Experts of a small language model.
Size: width 192, vocabulary 8192, 95.8M parameters.
Below are experts of layer 16 (counted from 0) of a mixture-of-experts language model. Rows are named router (the router's row for the expert) and show model dimensions 0-191. Each number is 200 + 40 x the weight over its row's rms, rounded and kept within 0 to 999.
After each expert's rows: a language model's description of what the expert responds to. This comes from a sample of Wikipedia text that the model never trained on.

# expert 45
router,156,173,210,275,144,133,225,179,162,292,134,226,124,146,180,195,159,189,230,206,256,262,240,196,147,213,226,236,212,285,273,168,192,201,190,185,182,182,193,132,247,159,213,239,151,234,190,259,179,243,254,214,186,229,128,216,210,128,205,110,192,235,261,201,210,245,285,206,299,185,242,169,214,199,234,166,217,274,189,199,223,110,236,154,180,265,196,207,224,214,185,194,185,207,247,209,234,246,221,198,206,150,235,189,278,140,174,175,198,188,229,276,251,270,152,219,233,198,213,249,221,250,215,231,168,118,161,240,166,158,181,148,173,153,223,224,251,193,210,244,188,181,213,190,189,142,236,258,157,208,115,222,147,268,195,223,189,189,185,171,128,189,253,199,205,247,227,217,164,198,226,240,184,107,241,170,252,218,229,252,242,229,208,193,213,196,210,222,213,184,246,220
Digits in coordinates. Single digits and decimal points inside numbers, especially geographic coordinates, dates and climate-table values, like 42.35139°N, 1982.

# expert 62
router,175,176,178,243,147,123,199,172,200,310,112,202,201,234,198,181,168,173,229,200,268,247,273,163,179,255,207,199,187,214,274,219,227,169,196,128,164,184,210,199,234,166,185,256,217,277,189,294,148,224,222,270,155,189,161,206,183,181,199,137,174,215,253,231,269,231,336,174,228,132,207,150,192,239,265,172,237,209,160,107,214,175,220,218,201,218,241,176,247,203,251,148,243,189,267,233,235,186,199,191,192,191,265,187,260,167,170,219,229,206,185,217,201,277,138,272,254,187,263,275,170,263,245,276,201,195,187,225,155,177,240,165,192,165,202,223,190,187,237,200,212,183,224,231,190,159,218,145,229,175,181,207,154,191,170,212,183,173,203,155,119,149,229,222,208,232,285,268,189,201,202,210,234,176,188,266,181,154,156,198,224,172,193,169,186,177,191,217,202,112,200,240
Year digits and periods. Digits inside years, especially the 9 and 1 in 19xx or 18xx, plus time words like early, late, during, mid.

# expert 23
router,138,129,134,252,182,157,196,180,165,225,143,261,246,167,216,144,205,185,199,209,302,217,265,187,176,247,235,227,199,190,239,229,239,163,231,163,170,183,189,161,241,135,178,259,213,191,157,235,210,228,151,247,168,224,167,153,138,171,173,177,171,193,255,218,231,232,244,251,232,181,217,168,180,167,246,142,172,247,163,197,243,139,236,156,151,261,227,204,253,206,211,183,240,165,254,191,234,235,268,212,194,165,195,189,226,166,153,156,201,218,154,208,266,257,144,249,237,122,177,247,151,212,195,202,148,197,203,240,172,161,232,128,199,151,247,233,314,229,200,306,219,174,155,193,157,146,234,219,218,183,190,245,187,212,249,274,163,161,166,114,139,130,231,239,277,229,208,231,151,230,213,250,164,201,259,200,208,229,195,211,261,188,135,222,201,212,221,265,208,182,222,205
Sentence-final periods. Sentence-ending periods, dots inside web addresses, plus verbs and prepositions of requirement or concession such as require, allow, keep, despite, lack.

# expert 12
router,155,187,170,241,140,128,191,197,148,237,188,172,231,160,242,154,186,190,211,257,235,178,212,206,173,180,159,179,213,265,238,236,207,147,144,155,176,152,194,167,265,185,229,287,178,238,138,267,143,258,206,224,164,217,192,179,240,184,243,146,178,189,206,261,265,226,275,239,222,146,232,166,203,132,288,213,196,280,187,183,237,135,229,179,159,226,228,238,251,268,240,220,268,176,258,241,227,258,257,243,224,144,213,166,229,167,154,196,207,214,151,205,266,222,201,227,261,190,294,213,145,200,231,199,166,198,206,260,131,183,180,191,204,177,214,258,246,217,237,232,262,167,223,228,150,192,224,141,206,122,193,104,158,216,190,206,140,197,203,174,182,197,239,238,163,192,246,235,143,194,223,286,163,167,308,174,235,195,169,192,241,204,157,203,191,194,230,213,164,170,216,250
Media and institution nouns. Nouns after the or a in running prose, especially media and occupation words such as television, radio, TV, national, crew.

# expert 4
router,179,195,159,197,176,164,160,182,195,234,161,205,196,188,233,205,206,178,175,285,212,256,180,188,170,200,130,252,237,218,226,267,184,132,202,143,111,162,191,174,246,190,173,266,170,228,187,196,117,224,216,247,153,229,230,255,200,150,187,143,251,214,230,218,290,213,222,192,250,183,258,200,117,148,250,217,242,216,149,163,226,204,276,111,199,201,248,225,259,262,234,234,246,180,267,249,216,192,221,206,256,134,212,142,270,158,204,170,175,252,201,237,278,236,230,225,227,217,178,187,161,268,180,221,191,131,246,212,163,177,242,164,184,158,223,234,306,196,200,183,211,147,234,190,143,141,253,220,239,158,146,177,203,250,199,192,174,136,175,215,175,201,223,274,188,239,244,288,186,175,251,238,216,167,214,203,191,152,224,202,280,153,178,195,224,243,247,236,185,208,269,220
Person and group nouns. Endings of surnames and place names after a partial word, plus nouns for people and bodies, such as husband, Ministry, Ob-ama.

# expert 46
router,162,221,127,205,165,143,193,163,179,275,120,197,183,178,225,197,181,211,147,242,212,173,232,182,157,200,123,220,192,204,264,252,190,186,222,213,132,210,199,152,266,158,223,272,193,209,186,220,195,213,186,285,181,162,237,199,175,148,159,163,227,189,218,293,232,221,207,177,260,159,212,180,157,205,223,234,206,283,144,147,251,190,266,95,191,156,230,240,238,199,271,185,274,205,202,209,187,174,226,183,211,161,211,175,201,122,153,189,199,224,202,224,236,220,198,224,250,167,174,218,142,216,201,228,151,181,227,209,159,189,211,222,189,195,193,235,257,228,189,207,226,199,296,222,160,148,314,176,189,169,153,196,183,280,185,202,161,109,167,226,95,157,225,269,222,236,233,201,135,157,210,258,231,134,275,272,191,145,175,163,229,134,176,164,214,232,186,228,222,208,218,252
Name and title endings. Final pieces of surnames, taxon names and work titles in headings and lists, such as Thompson, Pendergast, -idae, -ensis.

# expert 40
router,186,185,173,226,191,98,144,231,170,217,219,251,241,174,176,173,196,171,230,207,234,166,269,197,141,231,235,174,246,200,276,179,274,137,215,198,148,144,270,161,188,114,248,300,180,225,196,196,193,234,240,257,233,228,200,208,180,154,198,155,250,195,256,210,244,262,313,214,227,146,191,175,194,239,238,191,223,234,149,154,200,123,308,171,168,222,223,141,267,187,240,206,175,191,233,192,232,173,200,208,232,162,246,181,281,170,186,221,255,225,166,196,227,254,214,241,304,185,231,208,148,203,193,250,226,182,191,218,172,207,221,141,248,161,112,225,260,207,227,231,184,169,160,189,197,210,212,200,248,185,176,156,168,205,181,241,188,183,172,154,132,174,222,223,187,230,209,226,154,193,253,268,201,209,285,218,194,214,143,258,285,180,137,251,168,238,199,228,149,193,203,226
Clause ends, conjunctions. Sentence-ending periods, paragraph breaks and heading ends, plus clause-linking words such as when, before, after, until, However.

# expert 54
router,179,166,160,234,160,127,204,146,154,247,97,237,148,206,144,177,175,240,190,214,218,239,209,205,193,210,211,204,194,190,306,243,215,144,201,169,178,195,223,204,236,143,184,240,178,275,149,210,194,213,223,232,207,211,109,169,229,169,129,159,200,218,251,227,229,198,248,179,263,149,202,145,206,230,254,176,183,247,167,172,239,168,241,160,190,153,240,227,274,282,210,175,258,190,166,217,223,172,225,192,256,159,209,197,231,108,171,197,207,194,159,222,204,205,212,233,233,178,221,244,160,271,199,199,193,161,233,215,215,171,209,181,207,201,178,165,300,195,203,196,245,197,265,188,108,123,227,212,209,188,193,169,138,244,195,192,181,180,175,219,190,191,257,283,276,240,251,251,161,198,250,256,253,201,327,254,252,278,176,198,283,137,172,167,210,241,224,253,217,188,199,214
Table cell endings. Last token of a table cell before a pipe: closing parentheses or quotes, name endings, and numbers in standings, results and stat tables.

# expert 17
router,127,266,160,244,218,129,167,252,203,221,141,237,209,201,201,194,119,172,154,166,298,154,192,168,114,224,250,244,260,231,257,312,257,202,175,191,183,144,211,185,207,164,262,249,179,197,170,211,184,225,188,195,144,209,143,227,222,196,234,186,249,161,241,257,240,235,315,247,228,188,239,203,178,180,193,140,217,241,173,129,146,166,301,249,209,212,222,186,208,188,199,189,257,151,255,204,196,191,227,217,250,121,241,168,196,149,147,232,215,193,204,209,209,235,114,235,198,205,175,265,177,244,144,238,168,139,230,216,150,215,229,149,180,176,182,152,180,181,168,238,204,169,241,223,204,146,252,191,241,154,240,214,155,246,171,237,166,184,187,158,168,197,216,290,221,241,211,178,196,177,230,246,182,203,246,179,194,195,180,157,197,141,197,202,209,286,239,239,181,286,206,233
Line-start list markers. First token of a new line in infobox lists and tables, mostly dash bullets and pipes, as in "- Born:", "- ISBN:", "| 2010".

# expert 13
router,97,160,109,209,169,175,197,167,127,241,194,230,206,183,179,205,185,188,142,217,174,168,188,222,174,213,127,192,177,215,316,295,217,166,192,210,172,130,192,228,240,137,178,232,200,222,201,258,234,195,210,267,192,180,194,231,223,146,242,127,219,222,194,276,259,241,260,182,256,178,248,178,160,148,234,205,192,207,144,174,181,149,277,98,134,185,236,256,206,208,256,169,290,171,232,261,221,181,211,156,254,156,198,202,229,121,212,217,204,203,214,212,251,221,215,189,259,144,241,175,200,229,181,208,142,159,263,197,160,177,226,216,202,169,215,192,295,232,212,214,222,160,275,250,152,178,218,173,241,155,161,187,175,255,207,225,186,166,155,204,115,192,226,262,175,223,241,242,211,183,212,271,196,191,244,251,176,144,157,219,260,177,197,182,234,177,258,244,213,176,184,212
Places and institutions. Cities, states, countries, universities and newspapers, or their final word pieces, e.g. York, University, Jackson-ville, Alger-ia, Guard-ian.

# expert 36
router,208,198,136,241,173,118,227,126,125,198,185,263,168,167,144,178,140,224,205,204,205,247,253,141,168,217,208,190,208,191,298,256,245,139,171,149,167,146,194,253,199,174,193,269,144,288,136,251,201,229,243,212,218,208,145,159,224,196,153,168,215,181,234,205,195,235,287,162,238,205,250,160,187,199,208,162,168,219,169,181,208,117,234,203,201,192,222,186,239,218,162,147,240,158,184,241,244,219,233,243,214,199,230,188,266,97,194,174,171,212,162,215,261,194,196,223,282,206,222,234,140,239,192,197,206,167,206,236,192,206,231,227,230,212,191,217,271,229,201,229,251,161,244,201,84,194,224,255,215,196,158,174,128,233,223,235,177,251,190,194,213,212,274,261,239,232,221,251,155,170,249,250,216,260,287,275,238,300,189,177,217,208,172,179,211,220,201,259,201,168,179,188
Table header and stat cells. Table header words and sports or election stat cells ending before a pipe: Standing, Site, Votes, km, and digits.

# expert 37
router,164,182,206,266,151,161,177,181,198,232,146,187,186,170,148,228,123,187,175,195,229,162,269,203,187,211,190,213,165,246,286,219,199,198,227,188,213,171,229,146,237,166,201,205,173,229,143,230,207,203,164,240,181,186,139,175,160,174,185,188,183,196,242,254,212,271,345,174,223,119,161,165,189,188,259,195,182,277,148,200,278,199,194,128,175,259,240,227,211,246,222,149,236,207,259,208,261,234,228,131,174,179,241,177,208,172,157,198,265,194,172,219,243,250,158,216,208,234,207,196,237,181,204,230,121,186,232,211,141,213,186,189,206,195,202,221,314,193,185,226,249,185,289,260,169,134,313,173,202,219,205,218,196,268,162,187,178,157,160,123,131,172,228,190,210,254,216,192,162,194,226,243,151,167,282,258,279,165,167,216,232,179,181,171,190,245,215,225,202,154,216,254
Digits in dates. Single digits ending years and numbers in lists and infoboxes, e.g. 201-7, 199-2, 18-2-4, plus taxonomy terms like Animalia.

# expert 49
router,159,264,199,286,167,136,166,231,134,261,176,191,190,152,200,109,185,108,140,192,227,209,217,201,201,277,130,167,177,222,266,208,176,144,173,180,174,229,160,166,223,182,135,229,224,219,199,267,209,196,175,276,227,180,183,186,205,173,160,120,211,226,164,208,261,216,301,189,288,192,184,161,191,209,179,223,216,222,111,136,223,167,212,165,244,222,231,246,214,212,233,222,269,249,269,261,242,280,231,196,222,222,235,153,241,169,219,203,182,197,181,220,190,293,181,256,248,147,242,246,209,212,245,196,165,184,243,219,231,165,201,209,166,226,230,151,252,236,188,254,235,192,147,230,149,227,262,163,229,209,168,221,180,221,187,191,183,137,184,136,168,192,231,225,218,219,272,275,143,162,219,242,153,201,249,166,189,272,148,227,249,225,235,236,126,170,204,225,183,204,180,204
Infobox colons and digits. Colons after infobox field labels, table bars, and zeros or digits inside years and coordinates, e.g. Climate:, Position:, 2-0-08, born.

# expert 53
router,170,230,167,274,126,144,209,192,140,213,142,211,214,183,242,144,192,150,221,229,252,162,206,193,188,174,160,160,188,223,247,240,205,198,166,139,134,160,209,171,309,146,256,249,167,211,137,234,201,214,180,245,189,247,110,173,197,159,259,154,194,174,258,232,328,202,258,251,227,143,222,163,189,173,301,165,152,255,171,191,243,159,236,124,221,204,246,212,209,274,257,161,236,177,247,195,239,206,175,177,243,169,208,182,225,160,193,179,239,200,186,199,252,226,184,261,229,154,158,223,131,245,222,245,188,173,222,264,170,139,222,176,227,201,155,220,277,252,225,269,235,168,197,209,145,186,220,168,219,206,210,136,171,235,163,203,219,165,201,155,199,172,194,223,284,209,247,245,189,198,244,249,181,145,291,202,195,197,185,187,249,178,226,186,196,268,209,240,183,210,179,254
Table cells, closing brackets. Mixed tokens after numbers or inside tables and quotes: cell pipes, closing parentheses and quotes, percent signs, quantity words like much, little, enough.

# expert 52
router,207,244,201,232,176,79,138,234,118,210,93,202,131,170,165,144,212,172,237,215,180,118,213,198,165,180,249,190,152,174,194,263,210,209,109,138,186,179,220,181,248,209,152,219,270,255,160,211,154,191,132,250,154,237,165,196,214,159,163,215,154,228,278,226,230,251,280,229,235,189,227,206,213,171,235,175,218,210,232,187,244,187,222,184,134,250,193,218,217,232,235,236,183,142,275,238,250,185,214,225,257,185,237,194,249,108,253,197,205,209,228,171,235,191,164,199,233,146,221,143,236,281,160,212,175,201,232,237,171,167,237,183,181,208,238,218,203,200,188,251,183,169,199,258,167,165,233,250,201,211,172,223,138,257,172,247,168,154,201,128,190,168,237,246,289,206,286,193,178,226,265,241,210,239,236,220,254,163,155,163,219,140,229,188,195,209,185,240,193,129,194,234
Consonant-cluster word starts. Opening consonant clusters of words split into pieces, such as cl-adistic, cr-iminal, sh-aft, sk-etch, plus Thai script bytes.

# expert 56
router,186,125,203,244,193,147,190,191,182,155,204,275,197,198,183,147,173,208,247,287,213,204,251,195,145,236,176,253,261,255,209,210,206,147,226,193,166,233,231,230,289,180,216,259,203,265,152,230,240,267,252,209,192,239,232,179,201,174,147,212,264,232,211,262,291,209,255,227,241,185,251,225,228,123,231,169,164,226,187,160,206,150,213,176,197,177,287,174,272,274,195,228,208,196,254,240,268,248,213,213,200,134,195,174,240,146,197,212,189,218,160,193,178,156,173,246,262,151,221,229,187,218,145,227,230,220,205,230,215,160,213,132,148,181,180,248,281,232,212,243,212,88,271,242,124,182,319,183,232,143,208,204,199,262,164,240,178,188,251,188,203,200,234,185,216,204,226,236,125,200,196,199,162,165,214,174,242,162,207,177,227,146,145,212,222,249,214,191,151,163,246,183
Person role nouns. Nouns for people's roles and jobs, such as director, politician, author, brother, member, and endings like -ist, -ain, -man.